config.toml
moe_layers = [1, 2, 3, 4, 5, 6, 7, 8]
router_score = "softmax"
router_logit_norm = 1.5
init_std_router = 0.0164
tie_embeddings = true
steps = 4491
Below are experts of layer 6 (counted from 0) of a mixture-of-experts language model. Rows are named router (the router's row for the expert), gate (a neuron's input weights, with its number), up (a neuron's input weights, with its number) and show model dimensions 0-191. Each number is 500 + 50 x the weight over its row's rms, rounded and kept within 0 to 999. Numbers have three digits each.
After each expert's rows: a language model's description of what the expert responds to. This comes from a sample of Wikipedia text that the model never trained on.

# expert 22
router:527506380536536546608483513508521460461414489497486478516590526493508406481585458599496459490487503478494472535401367543439515559434410507561520509538376527508447606442548475519497501442487501442488441635604548523485468517441490482464490529462475560478462465444510516501498511572515554467488412483441564573568518522496404512463488497460554424444498578505526508520454478635455460467468501459477568464581518542565456477493467481452502514529571512457490509413472551518484480489363475512451469457507417455567474474432587506466470513537499521425545568568522370520444532539543494482
gate0:422504488489459425370508553531472522581476421487443495536533428466429509487520535528456612410518507425526459505426557486485423407587461516440580460498494546505527420532568521479496520531642517430417531533540553543503537434483507586553522579533437514542528421535460415485492543510509505458392451466435583413525404523483498651524423494548514439516498473505543457426422444517439452528558523523523557554508580481483475535526537550522471513470529487580451593556555482496492456507432496512523454491482517509518487469454577437463536534500432433485460527600454467394469527478535505530
up0:543430548441555538520416456486472410487504497552466525489531539551456512550520433473502561501447499568617399396501619616556471451504554442592486488507560557548597497508509519513534594453513504408526514463406514470526550502513474451453542512581494507476485538464497404543559496499469480449526532532546438425416531493495559503445546472530548559597418591517518435509395533400552510617544508474523488491545444513543545501462562490487612484524431392572440513428458426508525494545493506534483491480418520503595492522527566542479511498565440506539519556501524450562461506492597521454
What it handles: Foreign name syllables. Letters and syllables inside romanized Asian, Arabic and other foreign names, like u in Fuyang and Phu Bai, al in al-Dawla, Al, Gu.

# expert 25
router:620523494493493554476494498501452463550546559571436557454463506588495546428481448453441576484453530527561456438470452511555505464440569507524482488504481444513537527517451385575522631439556577559493515431519473445508483447575452604472577500463510547451531461469480522517528516536482546555628589486547398546470498542468470412612507450505512528487428458563490553604469535527484480562528436432381436454493539394455492573560428551530505482468497503445411480418512453467477484530492539498453505481506463487555501521561558463390405489426474463488410440517527579510547487471476496496
gate0:467458425508517442535536500466466523519481435500475382495410561535415557423479522584503517576488466505538444488506472566461491457446546517454500574480548347516478488577510494501523451493456652559507543522454476529518554516432544457540409434453476526420496564570548477500404497575448548553445432414560496469560469580436561511498483411520585520462534496501529562541514581468507481496489434507511474579501595424487496558492513536529491457433493524548592489403562463515438471527468536468517467497502430463463543499542472520468460519470369608558457488586470469475623571507490553491
up0:460429526492569529495530503555586477470528444588491413550526573505459539563553423482453539562436607583374443476504531541522552556421496565446497500564528433588492525457447521421518519485519471496419574581559546557495481494511463494484447582484422451485544500465453429549423501516461570557555551502508553478497500519412565427561459490471476501506457549492469454495525576440512550529572548563579450535487525494578446510526472553513567439470520519498505448504571509434544404528421443565486412457406442418463542502478566510525412437502455552528565507494532523531416407432426541442
What it handles: Copulas in definitions. is, was, are and been, plus species after is a, in opening definitional sentences such as X is a species of beetle.

# expert 1
router:446614437478578595505530548499476405506536498447457385558493510477573503515569489515515490540495471482483438468616528502407465521577433469586507561544509472548555520545554423443522460433506404535456499476490554575483429545575548547479525523535478504477490500457543569547480472330547514535464559498493542485457431476495441463483566501486466545550519445483574556563485530552435571557437484451479561466447543536476454495595464476477496556481553404477534516566568475445541476588480587482545444557515576525587422565593477523487577523517510481498502497569544506510541434534426523384
gate0:546494421556463410418557489524474469472527435474589516459474477447464548404540531551449575426559457464549493491514528534565538474582467491458428506470505402504399492504470458420521523477479491533542537478547533493424557509558624514475542549566470494452544516467418432545451556527497573575463544423534506465486401494454544484519479475553388485500480539486513483485505670541537512460389494426590473515482543504588567433408424578558529500458526490465487489485545463537560450523507554562574487465498538559513456501552452561521423502473486508471431410575505504524494440468498635446
up0:532496483542421544553534552567397509482491432481471563502464456481553522443388518451456486460490466427472572518449435461556427479458478554476528496525463511627584490480518468508609537469538524543454417507470431575579473494501487544486402529515517404506538455496474420498444514420442442594546509528487454455524451501494552583525429494501520561483491494481636500616578567503469501468478416511404543475520517464473478488513496528527498535432490598514536474552445492453495471561429525391466547460469517496556528583475504435487352569467483563547604541504452480396551437521547526525
What it handles: Lowercase word-initial fragments. First pieces of split lowercase words, mostly single consonants like s, t, c, w, as in w-eather, s-nowy, t-ear, dep-ends.

# expert 29
router:556500589527477582502545509520617545507510430522540443575533633542545417455394513531590477480576468493531620429524456489439568543498490485547482532486578490557425519427465504435459520620455507537528508564459545440621548552484553515570526506616486546495576472499537514503475522532571464449455590411396471496529449544498519520574515468475442499462450464557423415551509536537537409483565477534496459556506513564546539489437462479540489478512515496470567404507531501499518555446495484497475502522481519507474443506473330409434530502486550481514571538527489440526553553445478488536
gate0:541542465521473559364580419423531500484484491444510526474512497475440519535463518559518495528530582532497561568539625529428589463486521494424499576542524531503490541472695409596446593554453447469486451520475518533505537457486497538457513461479506530441589504471582447476501509403514475561562516592471457456579542553464441492519560576505488427457473488549392408457519509485476474472348396548491473490485555560444470441445504500506535476461439494481497477530631452531443479577509458490544414447485487493505459422482483523566458473558528517501531458541540536482482508509480567520
up0:470505517555449595446456533534444521498481579474524534504430499594452502488452485488541528539503563509535519542542474527513443572445518592476462420453485437423408384595488446503569498424554519530444440532544462514544451559470400467491535475475478527610508535540506515406496467556434503502523605458572431534495527521501540528492519509541522490504477446540462409431464643503556547545472496485642536526525497475597423544356577541523459474531487478592496440500479533535556526473528536503588431449571481432496474470418512518520459589453543446557504562463511555565526487454413489516
What it handles: Adjective suffixes and table pipes. Suffix pieces like ic, ical, le and 's, political words National, Social, Democratic, and table separator pipes in award and track lists.

# expert 20
router:511447608440514462446505602435424409531538473463504449467600486523415505384565452488472607547490524510494615493425415554571502536538557515525554489532477467547491467513501505507504497512463565462570472575443601488546424471454484419468490575477449480496454527480475392440473421430584393491519540457481448511445485456457480527526536548423452520396472527533417470556507500560435600510522477476535407623518516402482450537477500531506535518488514549602491494544576474511463436519497575557612562430494545505455490514485477517636521500520506509543493494479509494534564539484511506500
gate0:570426577513505513500495446506426499515387530432414508482530543488477509534501592527481462476612492475529466461602538498520495623535497550481451486518578400518486535464493581546445470399529496444550451484522467584434504601535506556474518443416524466526531568454481453499514505410598590547528504473487463467526530471514526550510478461470523496492537479476408640401461513530529479505511509402418480530453422509532490433496536415546372504493513524503541385520541402538529435505552457503547427433568419559471481453488531492509563532459487462539471464511590471539556384515560476489
up0:480525492474482463387519502504621548536542634481530451516572503460468471437555502511490404446549453527596498525462505585547567523485443448469563485455605517537470497448453553530522488460441442471554502519560497576524427608499459524486400505520457480479497532405468542539420487480521547491401426520460493485548460477423460418517531563493489550426547477530511466481527443436498465521416453506499464492561453445530455430492496513472556400536538411440514430545500419417400449469498520506499469519504631539552565571603540432421516422468482559508550435556553488509580440475528465508
What it handles: Years and United States. Digits of years and ordinals, especially the 9 in 19xx, plus United States, England and lowercase word starts sh, ass, res.

# expert 13
router:507533508527491422505507483478568506489605490454416586493526520530447410478487507579527574426475487450471496545406513432470519469536450549459496509516543516426518483570551480425469515485567533490502619556537524526439451431503517523468500351472522535422565525579530540593562506491507466426444529536462481505490605457463540553515440486468553534513514551525557597482499516439503511501433532464417377486441602530450466533529422546483394447422596400519499616525438597515469513473558494454452469465587446520425451523556496540470512532604531536456538471502560438496575466510469483473
gate0:507439400462479528404498475480538461523554433454417573443503577477414567493483315470489503495466524523572568579470468561431481476487465472499480487545467540517527481494480551422526472426407458520475480489439536509555585393458448555492554544456577534597505553510539557519459533547548544469469489567601425545482481449487438432419538532508602533489523589430570425481482543468535563501455488491522453499515495567557570517536512602534464486496515460585479555530553458432435448499613509518522542493502385529555555545455512551528486517519458466461536485396480589511477471555459462534
up0:416447472478571501573413527484509507437551469528495530480567510534529464551496468441562501527506522563471452573402447521509513494577492476505516514422449510477529495526453498496485548583574490501566512426512484412498427601563531509518520493563547454609402479521481456493534544530543488436537411553521442429610501529428483497512480407473459491526543524522607502442511462508514493457617608429606484515468558488371473507497432550496480499533534577535514497497458484546508386519455500516497478399598553434490525552484495552383555493468510467539451533501542470414506670505576506480
What it handles: Mid-word pieces, war terms. Word-middle pieces like th in 17th and ig in origins, prefixes such as con, pre, en, and War after World.

# expert 21
router:494446543511547479526411513497497569485473610455437506400468458584412443506527484540561449392503466438443453535548583566460484466528471493471553431508559450526494446469554549478530464502591422506579524527592568552540509440567425480463512498455487564475491494555469474454411552511493465524463441478463504505419527558542490526426523453449551510549517469498489549548473493451524568603554526533397600455454507568471509367481528446469479507467478518574425565399531483562540495561513457413514444558408525428576551536370545517439479475459565500534498515479437499547534494579469478573
gate1:452531459538527416428427613512474471488480418438540524506536544528466502440530516515506565495546520413591536527463527447418477427512442494438528512530543461429574474543618584513502456511495511501437429542499584471509491569451537463525506488467512539537595428572467491520510537540520520551523518583541571419518538599451535545506510393505561537510556497457421450505516476473533550431475493571468460398506518448458501413437521510527460483583548466581542421440452514544515459456367445561481575563511536530463447508454502464465605549517443460479533423535437557529530424491644495548
up1:506458543361504499464475605414483412535457522481571487555578509493542582489456477504538579464546501459541472456519465548580482500544397432479446528547463545476580561507467519564537483514384546575494518404500441482536485528446438468481488384457506532527461469527564572485579505416475566497633439571510476569521452560504492498547555542534519454436462457585489540488448408484504549503516487563496498444492499473480575527490514527506463468527531447487590473398601439441457494571583468437526507524447447535486452575435416443452521539481519414506497480444460461534488532519606577575
What it handles: Initial letters B, L, V. Capital or lowercase letter pieces starting names and words, chiefly B, L, V, b, l, as in to-b-acco, Slov-ene, l-ap.

# expert 28
router:447517552422532434499587473483561470515427377548483514470498518516578583527432479480525447529462504509565484479509529508503472463437457451534482569498527432468599493510527610481559486376435579410555475486531495524508531488521494482570508614443371459446564476410449488439491419509505505493582511509541491447417521491458468538430514487442525549481563505489523621539453562425448470442553535486444569451517495535512458519405537448430547527545377552473575535462487545531523498493436470433569442471434514413518504532493526481500586567397442447449458488540456517581536553457522455552
gate1:517520448576490523541422514395549446400444488534515514449456486550510433439446449511495458500509438531535632528515534529483546505414442435479562469456542479545479585480585488499499468443526543537481480451496560464453467531536470405420471502575520477468526529504523553445511435509433533471537404603491609481606510506496413473539466449575526474537539556614459557441527468596556540536515447490405585483446516434586481435477546567492432614532465455438507523537552445479499387413528554550580457452471526453595435527477550539542480526436480528458530478506464504535478461466539558473
up1:510520545600400534585500542428447555466412474496498537523560654499479567513558509523514548484577492406574366547461603497521468514436469427490487459529487483516506484439504462531549433496507580505360457458502583467489473531502435538482535553433565500538464504461535541451573487544380448570461475541514434459454459544434484475458458487541484457389410507533525552516487461486584531475536521442437549479501553531519502516492477574538428495477573491435489510419477569420486457494487460548417514472611503436514510467502520500401425546504518501537467581644518481466502457483482527507
What it handles: Name-initial capitals. Capital first letters of proper names after pipes, colons or dashes in tables and lists, like M in Mastini, T in TSO; also colons and pipes.

# expert 23
router:552523446534434517560441570590575418480496470546500562430501497431541497509534426443411516561526498508529482438541453480421512451535529460473510501531533495369485466483473570504491430532494511567452465479429487544563520421497523464484486543571531441385488527485510451514495392516443493537476403473487400496460550527516554479453451529628503444405540519498515452402485489430521479456499494330526532476510565499493641407549495433499474495448571512636495479540453509487536482496499439450592448508536527548484496566472461581570461526538517495441528543520537563577539440467537560557
gate0:525455474501384509416518524409497496469485530496421463548465561456491443552547564474406553527525561400461413566469455450375561572481531451542495457558453582528507522447517575484465482471581536525522495430432407496528563494478445592477495456459460473543476501498544406520495506500612545530447539438469527442554385481434501494476481522520556530472543500523388514541451465559525470502564424491509619533556456537522638583486573432511468567483560440458572532524485522538471449518591411519492519560482516598497481488497472456508562451460516418540450492515452458500456459545555487568
up0:513555492509511496545624518535517505381432453440489483479522413400558427433537480527450456536424566538525498542636469484461545467580489509450472556463501429477449544448437503516482559586527486480425466493483536464504514551506504471545524625442570424487517495517549565533483498530460409481565484597541593566463529575480508423451505446507473559534395497598585524490465474565424490473585482473583553478467545566518499545479492477436550537412502554498460497530522495411385495406444550446594475568500518461497556432517578484445466507461510507478546491501467526522540492593470503412
What it handles: Opening parentheses and quotes. Opening parentheses and quote marks before births, dates or aliases, such as (born, plus fragments all and oll and non-Latin script bytes.

# expert 14
router:550464439581449538586447453519487449480512552585658476547497408470553491543514514544606540548494495510437609517485447477511517468449532480426480490539416533501492408565502453454510504544493552493469450580494475551537550535511515474509369469476476519445540530474567463552454511523465442512469479522478500516514511521568577503451488507545464504564630492455485497430609520490533377513553460498423448457531557492600554601520485547427471534426541471517545480488463504478521609506452423428563499490476517487382481571475599487488586457513418485509537525493453507480443515565569562608
gate0:425504524484437517579492555477527601484524498542458562462529507524505533519401508449519618511538531576563487553520553541523420548421544471431550453564492427540500586482521605418531484521524507512450548550513589503472358441530514465422457505609633439491604454458490492472384394500432446551564481539515545434429520541524477489499550494509502510517438484542523498537586505493521464552493446532519554535470616525437465515468528516495557602565533454543486507459471456518463521430488514591524465479462437419446501536474490562559552551442499504553422495564427515535426528459578517468
up0:446516556566547495553520430557534508555514546546463541499500488518543572462484516499461376482468491548483485445549507395474560413519502506557596574527558482431487557468569554491612515427429485480522452496484500485603497487511509462486456531492537426562541553437446492541440560564439464483499480467520628511484475487551498544524407480555453463523441567544493536463551480364524510500470510522501392361511511437495534492531413448495505432427500507402516501459457489399549534533479410546422440504529512565474533561449492558512583405532460507592506440576541406514561503485571518422
What it handles: Section headings and breaks. Wikipedia == heading markers, paragraph-ending periods with blank lines, and opening quotes or The starting sections, e.g. ==History==, ==Cast==.

# expert 27
router:464485510545496533505453503491599570520420484536506613586550506513545457478552500470446457442481456546553459444564418535561483534580518479464578522531544455567425494481520498448501489615493438457618428499490489577470506575516502485493586528400519488376553544546529417516551554503442597494443553558520488474510508456539523419527588608462486573531494443526499543421487501419536474469442519549513459468487430405559488576473554522505429569530412454505469456493429465472372437501521523457417488471463456451574424541521517521470477501482500487593497433584485497460520458547573581520
gate0:515473593514483515591572459462553480470529565514505465536533520571459488557559412511532489460528452503517500514515517489500504511578492475467458542599418591479492463397559530518529541455548425444442474502504475489563427522429444546513539431534588438526539532434575508421441439566489598425513514442556513469506484502554488459575612554553562520606445523532516573529515507477481496451537441516635454596511472513564443486490575475499413567534441554500439440456505475462446563536502530427430502477595427560480488511415539559518407477536492369509506514503522510612557541510496523582
up0:384462661501593453505628442522518502549385527496408515506541479421541491446510490524572456561488508530498518530493455523502393545466540487472497493516435514477518421475544484464514449487550413539505418511507448520496534551538515489514534512538464511478530536493436447494548537522554466538507492497556466461480573589577458521452441484515476593507578503482447461525594445368447442497524487518515501594560429468518603590482595532397455513429460507491426515577593422580507554489496458546546481452638479488519528501517547487477446487560512530501560519583543531419503511509572428497
What it handles: Letter F, name pieces. Capital F and f word starts and odd inner pieces of names like Tiff-any, Mor-oc-co, R-og-er, plus See in See also.

# expert 26
router:529576531517421508402532585544596436439426448451503516328458601455484479478535582409563501464470463478491532534548458552460429513480496489491476533440490485453528547539552481469603508458459487567453565474439515433407565541484510517606345569556451472551439475535524420517422482421529539559479546465462534420571450562489550425539505508459570461566482488507440508504547516496512436504523504454464490485492481481538529535528536469449565457508479498484482524475494475503557505525503451554533522555543508622501360427443506511507446478496539448407440545423486556505455526429568482556
gate0:471477573497586559539490561474496542405570543515577545506460457534535443510505506494458532461499538539611537575485433407561490430503481483535526514596473468525580516448685539480556475520555527477481467542571382456464529533455517487427441445442537506503509519519484385573470487523447502436511491447427482546495479586487535397407570508544477470492553531559417481493427543429576420510628505417470467483478479484434485528562548443486428532529455505531389513509512552460462626431456524462429442454539499538511489507536486468517514494459518501561533512457439476503580459509573484566
up0:494644541494511394536411503560456523492468541474464444580468529532464466481561510499481511573566517633487464415593493459480515454437559484499462499418514493591506494522536438535501453510457650465510511575455481457497476488436498438521482488571511418554473549493439569551470469503526558560480436509548444442473485484452436535422533616518509565506450529445599436399549480567470457396569507470463481574509474565575520503481495589522453518546573507594521518483582496401555548536468534528598482491489463430515478563554431426456430511501413504577480507516515460501487489494464529546
What it handles: Articles after prepositions. Function words, mostly the, a, of, with, for, coming after a verb or preposition in running prose, e.g. named in the.

# expert 5
router:471551475471494480476499502583519524535497505529479416407505471380471511574519485457552558556485463653541464529470539451506655536539516570479452509475532534439547442480426459604554450511474492552493464532532474528565479596472480452386527505532520477555475486527549460428477589526524541411493444623547593571499534562536512485536484581563501543501544463475542477461463480551510469477564612499462578538552499516415475499552556492460471506532488495443533525493578536572522615551499585548430432403572506503542477494549446566548506467486455536515485553508583520374491479468554557477
gate0:461429467495488507413472479493519546511474536559535488454502543529554531564553447537544465468522476493475604525523568419431540464502469465468479583455563494470517507587503574502510542516468539558479528470516484492579438520545479487460499445433562488470531511438483600421544494559533551434444564489440469551474506497540448540506470484557539508454590507534628503503466413558458535592409554449565466464469425427454483518509515383447499519509550458493544392476606573409542426428446583643535393555407534607471553532497422465502468461522444450498407453497517484499551445509507546488
up0:506490458455472493419415439492447483515540544517527462484510507554592391451464503450517616480441472480535528457544489553453517471485459553516557504445483423512464491531475477466545563444502503469515506512443581499490392413516505476569453555462461492463500396465455501473390498512595456524545552485527528509451472477558527477408410517558451523552466464610471518536552564541444493463493546507454491346449545450503574447544484465366571524554530497493550478567548511523577610473378533505457539457484474457498539499418472517571570455549470623492484466523436467565597418492554476452
What it handles: Consonant cluster word pieces. Consonant-heavy pieces in the middle of English and foreign words or names, such as Par-ch-ment, Le-op-ards, semicondu-ctor, Pot-ter-y.

# expert 10
router:503467551568442491566522427547521531469454436426486546328445568505393542468542504482493487539468447499535563556454488529454510475551506441548557533365482503549486500568596461558560493448482476472477459463571476471427494422448543527517501526546567411592549484516504471442557545533529536497472442436480448479460482513518447499529506481410460495502485494448497499516522521502495458414434452451499423505507431461514509436546500609613581480476505555450442458551440444521537476523442444529524500503607516553429432408398567419504463455590458516549515467430451541608504512426596510495
gate0:507553474468479511447448569465469589534512481564593432512416519544442404570495426461483483472457513532545515541392472555450460520551446489481551520482493453465497479525553451552543496518468508507469525516543591548480420458524572582545474523514552512555482512463458536476489569451467399538529525517454543566593539537549585548501480493526481581401471517513544463411529446507571395571393421477430478525462480486548375476493389481521488515477469528531498381542570418502493474519459509499466509542535432574467436414469503514560483582565464394533584453470389575491501497550546450426
up0:554528457500497454444506558525586521557628499525479446530431443392508449448437451500594437541468633512556499478432434570454416497463593495464447636503457489470433519477450518469536515432479531468493460462507587514485632494488531520521521586522538549582546484468499432600494510506526531448510530595541464464589458498523484498535525482514552487432502483579559503459504406500566400560519417474438505496467525588586453404470447546469491537500473501442538554490457487444508494474502568565634432542500561541431439567459528486482477586470522545468476487540487535478455459563486472494
What it handles: Prepositions. Prepositions like in, of, on, from, during, after, since, mostly before the, a or a possessive, as in early in 2007.

# expert 11
router:507406544470534481450499471478513469521517568429500466599498430604496545483511525486442441469492531562513470458478420474435477547517527394438483476479493516500480458573476462456497378473632416454469457475534423588502515478552535543354493455435527523571525566541515556529522532462448492529481518564496463517466501489561471409514504542483537429464576503430527472398518469390595474509429517560516495487467510428563487459546463437448545527549501371447501483501469509449439471528469570515469589352494471565427526549527514537349469490477487558518459422482480456555473493486423530507
gate0:502453482435518513509379510551491422525467499524522410598601577501469472482419479454544487524492474568620542474571360369528613574512528430455455469544467501548580469507477518458494410522574499483517471523549511514432440484499491510455467419454469497529397565521512497577502463485497504521517470509528502504527508425453477498476512513513542510505484511576389510426424463481344511429492488491482556461523514512461456574549505479512571469496466501524448471365419450463530412568447529492582428473545413471518478468560435482533532438496541425458512466512599502475501514502539405564
up0:543470436447482458500489536506524494495455468528611529453594457457571569500493504465473485443488469544588518575552520545351514501460525436465411597521557472569558463524525450555485458565531581498508455433407523503439518478516527464400543549527493468456445502406518466517550507520422501539501440522599599469474436400615522436541490479444558441494507448472513417516451550510538558577431528566426455477521544510489469501441607477409466488401534489420511520444572528544546479532549413487543504476381513487478468452493516540511448485455578459410478531486566424560485459499551532525
What it handles: Mid-word syllables after consonant. Short vowel-plus-consonant pieces inside names and words, such as teen-ag-ers, Bradsh-aw, Mar-aw-i, dis-est-ablished.

# expert 18
router:495459522565473498477587431451476473512509566454521465494498531485503468524512525498541496420481563441482463572524457499500586477583528591484470463514483462452550609527450530541464487515416497466479465447521487458434539577432565427441554485574531467490386507566572593475533474545573440488450564397503519527559501555509580543470533418484551498536487460557552518394573473501436499500429442499536649533498411557539548544506551463483496436464449464507511472496469388496400514459584380597485513480559484609534575418542444464593437514506495438470417532509569479504501465533488526464
gate0:442488524435545512517527468490451539512586436453528400577415484456554464510456492508591489496483467537448595449526482484526526453402457452479547571575487526469510468460585434470535563565559540409470538568458510571476598409449492536540456460550413587589504485441457467476507448482540420502496472435515407545519446525462482509478479500429478584462515501521507531462555450524537544447467541520523484439581497445457476504553481485510597444549539512464508575554506443425507454394479489470476538534399518549542547507517597472638560502505470518583489492565550381560573418560432481547
up0:485541525615500461514494499507495446502480472591510458492459532485443514482583466531413454593533471461471510386527506476509557492623522509419530414568510551510463512560454599520552517373473483548432521487478444419502548502439461453487512553541504581438580477560452535525424513486523486428561468498595432544494455460568453555452494497491450459417540427469542476505432535493524488481475517392377476442484444439457504502475606426601523568533495447460562525467472484388510410585529571460549521517448561533520506556457509547549553542430495515463492582538424495489538488499562412454
What it handles: Adjectives and suffixes. Common adjectives after the, a, or 's (new, own, public, local) and adjective or participle endings like -able, -ensive, -ised.

# expert 2
router:560469551604447517510584485494457529580537479491609410448396431410515555435558533559443481538484562507491477491454504482411520506497487542537495503503471537554372460432544443506501488521535464480523505494525506515506546490525478535482571501422545521530465467451382564513514543535551455500543483518418454575624491468449389497461473428485505495492453513465472517578519461570475602495537507533519529479474480598562462481458572510555553485549509559551494491613460514505525522486575542552415524592495561482463602518437508520513460593545460464453558570586573581443519549411437604452
gate0:414533562514542430552461432447560507502499546558535520431504463596454549527616484530508587476488474479510505540572461542459422427529480518519526422484506395561536532486462458638470471450533553498494563485419510478569436499501486511548432514528551522480531548456465557545486514446489596494524529424554426400474556428549511607512478484429512447437456516554490518486525509489451492510444582610553569496478436564392513540470565549579475501454468600508501512510471586495491603437439519547483584515552543590535486558607461529499433484500539479502393438474441486439421465527512524489
up0:554510488465513396528390472562574531410463536498495485603544490441501527485402482451554498496530479555535467451551512535416604579591562563501522518491464573558468520488544423451554531558457472445489512507470458603542536483465516414451410507507539469545521519510495498465481486503477506438460559434637473574525519507507441466507453504476456517543547396548463465493485583490530510407446584506450486462542481520420615541462363550447524590524625448601540432507545511521457403501536476509478499438510473475486557542448459503439532519594489455539437450464458528486509461462434442521
What it handles: Vowel-final name fragments. Vowel-led word pieces inside foreign names and places, mostly Romance, Slavic or Thai, such as Tunap-una, Dar-í-o, Cort-ez.

# expert 9
router:382411466572546527441424494583475529455447562537555490591507574463581508487533522466450576496515451482439592433586513484525487484475491530488504532443413555417472495481469469478520603498475506541612549564459485562436498548404507494498496463517497523505487630540443421473463467553503445517482566581482480484565503477451495485478418420559509548417656499395506493546401467466483514606570418548503544483475499502498428508518483567494601443541548514471565499490524469441518422466449507429406453514522530489453437449487487415507470398545439513546513516504486487436478482493537528546
gate0:443491611443493547400479451485433526478488586589553554529502430498490615607569580477533411554428471536501444497548493536447556543436469535503430444459454519533519466445563511499491496542482464519512494494480394531435527543469396504539562496462483545435564565393436586465547458468488540526488566499408494467482458476526466457576539534509527487507531532412510433461532519524479589505582453452497527414530491516487516630513570450545483504429498410499471425452554543599536494571458482534481540525572559570460476574568479482516503483551364558518482464522574527499594445479535503501
up0:531463427444509506614491473483477448448500544483552551445434542516424367566502457482526506511476516483506557530477543495510588569437530544587472502407496468435551456554552497524528523514473396459461524589458492478608533520557501487439499478550471421492561501480478538564451476409478466490434508555523540469479473481491474445546467651510512599502422563527497559577448602468505458456501417483439534438553470457428476551544494617430424518391538421539442544509476474512527589540524511495553508438445541521520534450619527481485446585506424503469440488527500548486421463556454584516
What it handles: Line breaks, list dashes. Newlines and the dashes opening infobox list lines (Born, Height, Position), plus table row endings and heading breaks.

# expert 4
router:485518483505540491500561483443471501459570520491476480550469416476500519467494501513514461354528508440485524551421587485531506455561489468508527476479488476534423457426393474629428553545512423535519475449514589542468482448432569488402566492563528450549583522519514521554523454478470510482513562478472565490559543493408528604562410452540511601455448457529468454410434463593431531465437511498568420499492544429519429479454502433536490550457446525417544463545435585511560575474494526432482541474501550542371445486475516545496473533485545532457415383502504401484510493509469439405
gate0:484486527482491568368539537490414547482419567508497567542475466462492502516455512554503395401504558546524490457450468435466521541501449499557502530610455540458532544403475535501636495567500477524417532395510502547382502487502605591535468491444474432405438470650522518526450481545504477525539537521465536505456494469564521450512549488551505449562462439456427509481507509496538547496486480430540470478465572476563467513442589562493423589376475466441547450495572532545550477584499471522507562563532475530498437547449523508504425496485455511539425575545480496487492530486426532372
up0:396445592510560443535462550412512528536516536456530447449492533476514500534565563566505417639581498622471483493501514486520425474436394526508513520458521597542515525510610483514502435533535466493559468420546492648549502502494478442487513495517626461520414534533540451527421548471507478473491523510500430466464481549452480472536436541408444478514489383492613508533463543440459504460601547525572573483555547436532581534505535467523483474488489504443468416474509551549538543521482582500508605487539478509516547442577493511436540449503554500646443540481559522481528459484501447519
What it handles: Sports season terms. Competition nouns in sports, election and award text after first, second or the, such as season, place, team, League, Cup.

# expert 15
router:534435435431456447474426593515512452508533424576537599551522539491479524564525518502537487610473500584534459450540466561602477582444498546449541491467537518466555542602475527540474461471479504509471474460466476463419580538575568544581584537429553501489479470455547581574476468478556550496564502473483453439468422534518601474519530451549570481533572495568526528552432521377548488490535598495517460500406457568484529406477516528502499474588512457509492476498595520494548563466469450489595536550530464525476388600579426564514533512511483455464586501452581564493486468489541420525
gate0:587529510550535474517473475522470371510453515548420431444467482518552629506485460533485486465449499512547498574529551521548478560598463584563570478476507401499456466445550563519488541475505477434516480465468495526542482583547566546473484562509548536526490555488485501478594500556583482441463566447491477451579490564470448492455410596530435507535486497458416572650514474467469485476508445515547540421576538368459456551503449539434549481519571456483458588442576528524490525458468550495494525477502521432509470608576497601441468465498535623523448473453459574503422449439479456468
up0:474408391446528481538542417542457492503426547527618518471479549532481417415435436474503382495468511470472488441483488422620417513482480537524409467533428474526547548549526490446530489467543478440512644529520549478421409536435550551501550459449459510478469473546520462418548503440489465543499484403450482515432481584562532535612523465467474463474528492469507434459542541578393552516439599500480549567440484479474477579432483554410567491465539481504546548483542542534521515480554438553463482497520515430503496520485575505437511453491489472525546600475439559517437410516400468529
What it handles: Semicolons and articles. Semicolons in lists and tables, articles a and an after verbs or prepositions, and word starts like st, acc, if in proliferation.

# expert 31
router:422442421449566495589465462493456576501448501483508516517579456533515522420534562451464540493527495447484474430408541463538511429471465505548498459493489513533554449431516491527458484507439524571537549470515524453518554603466407466540390504456488512590527534488484558537581569542471522473432412486525561523434504470431459457391567501554440420589422525548494461596472501408531628457572546561501477600511515573499519518516502481402498482492538606520475454485480487522564480421548507447539498580498478542540547523461487453478534587598479500523545459497430572490479570572354517477
gate0:515601511442540567502425512507493560451523483485544454605545587500565592515438595464550547480400417448521506497522516530473588507547542567525493457564507515482517545496523480577529601485413465387540566555543502537570446460543455464464429487507523479479494458481459587531518537485508457496575566500535518544458569455504564509558567522518576558430580469568419485521522508495479461580454603427403570493482537510536476523440544424566564446544609573428545441516467484483539371517415548507403561403486516538535519523535553508505522526422525456491475491434515514542441526527469487533
up0:468535510537415530422474559508575417464493492503516497513472574550472388511453559542535440439437458510507565575503560487539532496585441562539514479535557498423505431465525570462488520483480511435555522497494474454440538520504486452451400479534491453580456579447430489569522423454455567519572567459478466597536435445413438393487413511462563492456507510589466531442455480574556445490559434480461559529536426479542450516539544465411556531508553548435564520465480469458503515484402517367537618519429553530502382435440476506470435483529498527577500411463476518504425542489521479485
What it handles: Spaces before numbers. Bare space tokens before numbers and dates in tables and semicolon lists, plus month names, plus or minus signs, and dashes.

# expert 16
router:504465531429473452439576462505407522536478567466458551505522532486558555562467465534554490530489526430451587514493536467478462493462652524518615414526505472514533475445537581499532464527521404420523495538431543514495480434544499457508459563490414456565441432484428434530460481438408520506515450529591490525481482450546565602486458486586503454476494467496477611461494545512396571506511490581576480472494502524366530511488605531448499579511564516472538442507413461439444576432553555511519539438477505451532485608504552466541580536492516515555404438472545458409532500566476486444
gate1:538532494532502487463486508589488460510416453569533580473440490562551413538377551475490393506498444579591551536573522487439461574525442504565467519563515499497574472497615577469498497461511485606545574531517480564544485429449439499446573547494445517435506483568468503580456502547391423535606469509482566464520543500452435531413516541459504551483443479544456503457443470508500423525547355561395514477427493447531512505548465522464471526515529495498521489517487533482440520487466486589471559478517405506463460506540508409528527520489435507417604539475509555487558618481489469607
up1:592511517526485590492425471575450520524419478529495397483623503530425521567423551494548409509506536567520451524519611575528522535444527558447468438492495476529431529454555536435460545469402506539484536459537489504506509491565583462427538448527525419527503512411542555432401420504436466544437504500530434419465419510395548472532524537511499449464499458487499537428475464529469436506541462566474525539526509515599489379437485510480558476438455572372521577482425535502491528549439404541462527552588466454458529479503516496426490506573451479455550552485387560468542532512497477463
What it handles: Capital letters in acronyms. Single capital letters inside abbreviations and codes like KEGG, RCA, DNS, MAS, often in parentheses, lists or tables; also San.